config.yaml
init_std_router: 0.00742
n_kv_head: 2
vocab_size: 21695
init_std_o: 0.0307
init_std_down: 0.0
optimizer: "muon"
lr: 0.00653
warmup_steps: 200
schedule: "cos"
z_loss: 1e-05
train_tokens: 413700000
Below are experts of layer 6 (counted from 0) of a mixture-of-experts language model. Rows are named router (the router's row for the expert), down (a neuron's output weights, with its number) and show model dimensions 0-255. Each number is 500 + 50 x the weight over its row's rms, rounded and kept within 0 to 999. Numbers have three digits each.
After each expert's rows: a language model's description of what the expert responds to; "raises" lists some tokens whose logits its average output raises strongly, later layers aside. This comes from a sample of Wikipedia text that the model never trained on.

# expert 43
router:472477499538493518527506423425430526514583512535427593561515527533490539536502459376485588382488501548429402455474478543519545521408515444489516506544588506505475483403538462501499582510474514564489523572532442487519491456587354499455463576538589484534483469477515449505528386442570512407530422417515521484484472499534523527523475532623453506371557487414515398476477573498478500457437458560476467552473484545446448482497516525504560486542449480483586589482522388585485452516509491541540477515516582447498577475491520472560514492565415526493534444494468509476504491530544515510457480426476529546468536588540471476470550490477474452387544441527480375453486534501471646475405520469488459369499500505500482474568568534452451447551511500512468422399451562435486567505477466
down0:601390463540495417498503465566475540627396515470553408493408516468513519542521482489498510470436532629444511498405458469543521414571460509486561436478477544490603528508433505476519552520605502516519512511541527506501523498578512491450454440508526506548517474491507511564491509413441601524479454578515425533473554539447494436503509551495546577540477455547456501508469577525519537444520488532453419511493494501435509437569546471475465429444509523529501561540545495474497567426509630599357528494450464501516617408458542521475585460467506461528561583462501502558452589418476608518511476459502484456423534633517593495509577564558546494510526532399526561475497528410467486457512536478508556548539519481511532510400510545422459550546490459503430545516420495527565547530559422
down1:541459539469549526511499497484471495492521404510417473521500491523501530434480483578413490444539547561504413594589489491524479425471420494525452503524535471476522489465494432506419477521535489464485503495481527579279532492504533463494484601425502498451509524418460426536461483492558498581586417467445394565514457536501412625565547471532534481552487519540576483531485543477457387501488484507542537531526504519460595474535468428539505522586516472479454610551489587478547517496478581465550514402554416490414536465527490544530480513463443529467534490535474431454446514499445566402547639491550439536461531515512539455504528594420495453494511470449565449520510528460480416545498569402517494507420488465455515367449649540470528545433520530547501520465494457501422452524530507
It responds to: Single digits within numbers in scores, coordinates, ISBNs, statistics and tables, e.g. 1, 0, 2, 6.
raises: ",", ".", ";", ":", " |", " and"

# expert 19
router:479521571523446580544454441427385490505571510540463601569491529470550503577528526485547549416410497522381394417461464488423628460421511473452498531576506471446489509427521527514537519433431475553443498496448451464561511539527456518415430516538537411533482520526489407536572442523527518508509415467587521530427397463459490475501514435601475534448542435480544522517536560490418531540480483602459506583524444546522437413457458466508585504525483401507476616532505511530454520561477504547544482524517555515487619494610455511451512509592507566474576445490560547388532509537522468512544460460492541547467539487495493465475584504465502507406481527548458533443494609417468611473529519435509534411460527471518540494586520526421495461486461534486522465491419437479473457562485505
down2:493490577556509484477512407455484516499418524408491452479506454573464438569461506567540490488498507444478578551512517548524590486571470508549526510518482531457593525522505545516490406523564386456687486472507464487465536545481515498436535529526551519459395456473606523548517557524587483391460443446565492546549529499559501447505514493452505584544508590455463496586533539515534462467456488545576620523492443477491555468473489559503472497492561531435465476455587516533425511531440516494451555562599430603533384510527573502555490440498543582578510567539407366567545439523577504462390513534529501504521478537506619504565567497414465549436500525548504488475436425587477495506532562494518467486508518510477484557588558521440553508447495444468561446455527420551472502479506540
down3:418493545516575486511448473487517517493540537531559441470540508466518649560556513423526471537536512481513499508509459582526522485497554479447521442483354465566539453498452455502420448464557579529482476526495533468444558543456495485507509511527645562521565561482464532461468524551394464435437452474464564538502420482524540583499596442502483486476581494484449509575540404469462532545551539575444481520450545452478410472521472578542624570493552424542514523511529512437406473573492541490451493455593554458502442431533448466527494467527407549554423587471443541421507499464483494469536510389484497476590543469486438439461459559488498580497528594544462499555467515474563506508477586448646556559503537590466464463470506616523597561502451489489462564548489491417506586507479512
It responds to: Word pieces inside personal names and foreign words, especially German and Dutch, e.g. -mann, -enburg, -sch, ä, ß.
raises: "g", "nes", "den", "vel", "min", "ve"

# expert 31
router:488485520579455560506501430508421521557542482418517507622488523487501465520525464417520497447460520555449481407415600468475615476487386503498510549550519504493520513500488522495535546556481507499416510531423470443535495465520401544503496593580529389555502451429554437570533431465559510444500445442498461537442423494459431505531458483556458398411505447462512463465512565509514595512498464630467513574424468520418522450488498516495528542458491408478504575504507429502525505464417533535560478604453546423514642510572415461567545560497441584506557395500466555416543540589540500457485551465523480443529455516520387466539499486483455484493516471522528491503479552552403562456466524490466458408437440549538500505594573483369500550533551494518477500440501512485488506580482451
down0:492550492546508508547474489534439451520464541521534510560512473362508491446486524414504477506585539518486543576476501535511476487468473504430531436596534494413368427445542544489483535462352529509550419445525555452517524498548424393439478474492467493504531471551503524528533493500526438396428561448479483495595477614475546555460450574463560459582554423529510566498498523419453421497531527443427590525433564574451526579587545494542456582464427494564480587421500472517471532514577522531477466533534515531503480584496565498541525525548527500535498546492586492510387542538465439393477561508470491462453416451554424499475458466460483504486473580513569536554430503504491545552490556465444512569472515558561555493479585434440444544515349523475470428472451464475504533596427465
down1:514496406404457498578537526510496535544512434527476481472476580504466531525566383448473495516544482549496472493480510488482486501475478488532478494476483468521485552510529499589571555457500489415479500612552422586435527432542510501434558449544492477566484476478442421474514438454458583449515488467520602510489605495535502428531494537387509446514487478446483441436500440495525539429462532428453553456542504459495520502558514436443428475577572485492510560500546473550482496535532505450440596531490518431564708516513435488505504440529502445537570523589562489498469530348586593437474544496485497442498534501413509585453521582518496495579541485483569557486428486473519499467424401575466493450398456509523469478572479610614499533450453474480571546531442560454536519606505576
It responds to: Word pieces inside transliterated Slavic, Turkish, Arabic and Asian names, e.g. k, kh, sh, cz, ł, ska.
raises: ".", "'s", "—", ",", " of", " and"

# expert 2
router:532489525513535580555548393482411518528508453477425494551451478542484561538554477492522545496529483560526437485448544516519481524439480437477480456551549437492513520427564541538519568509506455556440501583448477537564526417565393489484479478524609464519495500533485482494523481513509571462420481447577508568409409529519499456553430410554456458378529483384475482530419496448497535512506385600596473573544516488464416453449564468612546500484394409543479597502573447565566527471451448496541511556451531445535569535522476482501586544571484526457502437544529535453539574509466502561519494407451461476489530528521446468476531471519513456386524517488499472463523567444521622501471556456453559407473478502477483473572575507418437570471551530490377452479509508465450488503587391
down2:503403578429497423557522396532391499493509502559458481520546524554516593482536468516434489430508477559546522563466485438499466496492493506500593532503464410512451503500446599588462398515562468599448394568580489535516487476480595403498468419450489523461461577502544499496533481499510410529527463489480500573595475437557510459484519435454437479473545520460460612530454504481486504526503480488413464460507506553502595496587591540619470470544455408481514575552635433507498587485543463493400612491470444443566480463511473472470501587511496444507411509469394515563494440540501615483493456635487482499442524519560466505504466527471499510493498508566464503465487540433555482450410433534498494458484501600485521442472506500522505543512536560542431500468456485458573480608560467
down3:546513585516420511501536515512548517511497494511420460458530462464543438415449594368453510513511462519458478517515454432481617470491488455534564427516486412568607536477419522454513418402473524420440454429448450492579549500444559479458438554554462463568514472436447451484484461436548480526523443489521560517574540505522486481459617536503578487468442458495527437517487559487479523528516497501520495555546584557504451466503484478511530562470555490478457579483617468556573498481504534422555387545483448597483546549493613455482530497495550505574487616524504443480474507492516459493497568433452502504470445494473514445521507525608481572468511441434442448492510428467564460419460588500520432437444483546495434534486436480483533449639432431487544597473378389478506486441542444
It responds to: Pipe characters opening a new table row after a line break, plus month names inside dates, such as 19 March 1960.
raises: " ", " \"", " a"

# expert 35
router:549488580519498486436522487525387518502636481538474504615533512506595567469563454433484505506449486428444439348446479462499523536465555433501584541606513505383508516474494420566507452489470487630493575557446508534500540519563415513452542578583591415529464459511510457493458512484573572492513524392593464509453474486494394515507517485555481443479557517488488471569446588482434549450451416556479585532449482491495501473474518500559493484477525410511545522520605445458547517470401462495510555534491521502383603581549453481505551496650430514481596476457496564492515486535572527513502468445518516530457546544560478482502471491519480499420568503476465463503463562555436480478487499516403529463439479492452441443566589480451485482499493529429425458508463468529417458513518498
down1:496577524508457541575500531585541465529509566540439500463525398444543506623506512459503454495555503460497519477581516517427491481435423528473548574427623478466489387559455457469494405560434479431429506524598619453530525517559445449419466551492445420455487512460514476446499508582532538452487554484408604447435473491510506499548516399486534485578483474485522541533522447394523540538509522539441544488600525523460455535531523464533470554541457407565441469595520447470482513506466479480432500467481551490418520569496504454467449616444566588430451514473535475465495601518537529538631480452568442498516494471627462554530613505505466552476512480519522594495560540471501495432489418542535519604520436488528532443496567543467555477481549584493444523491500545508457575524470435
down2:517577491515553513500470581541615489541428489562518454482510522462491540457486445584463428530472518470415459582480468518395508475518526524660463488526476508611568525505512546554580459589568580506461473564442462440457512489454443547509520529438529595414600513465557500431517506459450457427512494477467379570541520456451466616477506439638457474386531490456584538411455423555525519463505578550477473521441578556484405535560485490551488586521585516546520429522466524532555590471460503457487495557540545419537479534486503497493494453490481565501436459469461500447473432492486499523523536443448527528570447541497533504570415443491493539604390541522460520524499465539508473514484430486502565561553423540561461542488466482542416493480600491533511411402506468512505499462562468
It responds to: Opening parentheses, quotation marks, brackets and $ that begin asides, birth dates or LaTeX subscripts, e.g. (1902), _{, ^{.
raises: "N", "M", "A", "second", "D", "S"

# expert 37
router:450489471495523498472434495470369510549561446476563544522499547485467615489476446452450492473433466546483486421526521502558550502470472460526520467531486401404423471474505549573562557502475504528428519529447515491447559450510455479521427536585590534484493407504471452503444444464537501446511504457601518509455438452479411535455417503549457486413589464407473454541492515511464567526484466525518517516466419594469477494386522455540565477521515459545500583536552462583493451488503532455500527606529607490404567511533469477510577514604510608404582431453490554431541531548529516455460597525483425552487537529528373524472612511487520455457521526565562426492432593457466543491516481462459470420491411526473397468546549550522456530493511606456532488421418455512432481523469461
down12:541499600479589412429427548528536534487416507526515466556392493491493553432470559479526478478469488502547490632506448494525391464555513421451492490446519478443488520484552532489454563457612532500500491547550518520529471425482558519465523449500539570438531597485605466589509497426489474425469480532523537520480549490498459514514563515497436462416455534488484518594496487449437532525550594509499566444549610580447550417502521465593569473463440458473594423461502557631476416520454520505571572485548510527509488492367536488414483497505557485442443525577597555495492563487451471393488472560489442539494442544466479527414401522508493478464527488532528572542422429416422519477478574462451526459456476405498552507479478441409526556522549496543516462541496456556442499448426444
down13:437514512440559490490574456569515533459440517512441462481486464525456493473432552449524549510514511503470539440571480513460501448538628486381519509498443597475493551381464551601411458512527482459559497519457472482526426500431566388507516535482430507456448539563421407553502455518519552458460455391469547539506497564426459582459446517517556469542524411471527422511476573468511501491458508521534520520513525407527519557555504541485459428494494552509455582441502561490530455471444513429502528563442387480444627409526575548534440550487590501495509394494445535582570546479492512393435499459476562490507518550472494422599522437472554535449539483540461470651486519550477452494547525543501421478464506531474478620588492582475552559587472495453385500474511452496486481469517484
It responds to: Colons, semicolons and slashes after field labels in infoboxes and taxonomies, such as Born:, Clade:, Hand:, plus degree marks.
raises: " ", " The", " A"

# expert 29
router:377449515490465509467456466411458529568600547543512586560532496523485579489490462444552585437473509490530413497417527462495548519461529402532548528533558447540450572477466509509470562486524495543448539606454490498512477494467464564461463575571541533543467445506443374516516480503561495508535484428577546487357488528448465477526529458574499439454563504480464390507478569466485515530468468559491502604450448558412484473492545459570540540537437423512546600446543366526547525473415471487538481576505523460492600491525476437481605522530526527461541456546478528473532511478546547507510472433416511560470496571580437484500585518509500415399554515528495461489449499516426557392481538553391489387430468534531472455618505509399427547507525539478442483477476500501535510505530414
down0:424515581544422467475516492501475490514536502482418593461407546539516484459425480446528503513586420416562505515577486483489526579517521519514453538499487529450475563575503487535500454508434423517440590509562482590527537500508563455490558504510518564524464556456565442481471364451459568522503506503490406555452469432482573470461453433488496510532521501495518517483502514540469411434464595474435381497543505424468502490413618524502525496409482495552456524407495525499403553450541461558548510484513476473468490544479510614482488421423383476459471550472517392542437607489510533505426524461536511529402465534517430517440441462510494520539548433500489455417505488497538567484481504531351453540504506447528511430529592592479514478534520549511495492554442556543541401342579565
down1:591479587468516546480499440605525404479569467495550478506495542478539508519470500447548553451553561572411467494424465449521404535483531420509520509506522573382596476523527491494484485432515534473498459551556506374614452460549553487538461551399465450530392593531505486503582471584502529467472529486423453489509546425533516549369574556465513502571497529593506484510491480496532434507584495524541450507542531551593583470466503416557471491498488490449544533605547478459554464530461428489579548521504524442479513450502488476506452539493533418488577518427511596607504516464428481445497499531450501508447427514422550515534554445560451457446543501526523477450500468478518605504452478585510576512483502388579466435437521532359459522439476561510521508493579582519515508605523519
It responds to: Digits and unit words in statistics and measurements, such as km, ft, million, total, population, and %.
raises: ",", ".", " in", "\n", ".\n\n", " it"

# expert 40
router:439520585498449617479517472430433513578560519509436508546522530550464533511476458479544596524462469583478474414458489517502526540499492426499583543597519493443412457467500527501476545452552466555456571618451442515517523456573445520427497523572514444534449510518502457510475413506563509466524474436552513493421443503548478456472499507540410437460522492476441511576463570423467551498452474569512540608482454567397494434466481462613557475522480360528510636527540430492533459492484414532575494593557536506463607533546493457553552528578506563470480508584503508390497562512474476494519464403483490539456473526475425500431502480446493491453549514440440447483461490457548543449511578506363486488400467479539462537583506600449459482554581536488438489518481472533454560540586455
down0:500467355493564523461535498583573550493503453512499535489553408530570541524508546431537419432436512558462569496470553476459369554587398483525486490464525409540442501551489504474505538566467513389555457511445457483512398643533480503544476521500503533471509484529469407575473536538475462496555554529476444471543423586533598430495549590485556487527387498601516502559414508521510454474501546511446489482520509530499522523567531498456575543490533593456553521492446500585559529469532563461480457607478470486556544550553473550511537471531524554482517571578372468445549398564547509414490501516550508453395549482403575573530533408484496464553453473510475474471438529494460509484521520461450548533528486430529499516500487588525552546506519501556444471520459528575480357465539436
down1:489495383414546501487501487626556500476496566449492497479519514463454502483510466463477522529431573403474541518478382535481467549483381546453497478552481558487501579486488532504458459546385504527579531430483516513514489570497520502440504526586505513506489531565500451526431573571539602491566533489569482585479463507474491469438457466403474512386388512370506415532473473461428391490540510508511555521496446451452509443420496494526524519498591537524555405487486454519492510522426408477464501559548531527498425484574532487510440459478477576474413558527432547506468565520604568517554576502528452453582526369531566475447478502473516429540531519525401561521498577482459503484375343531517562497506399487480478427525479415573496477532451476447501467534485544499538449501484511
It responds to: Column headers and cell words in tables and infoboxes, often after a bar, e.g. Team, Category, Nominated, Genus, MF, Succeeded.
raises: ").", ").\n\n", ").\n", " being", "),", ","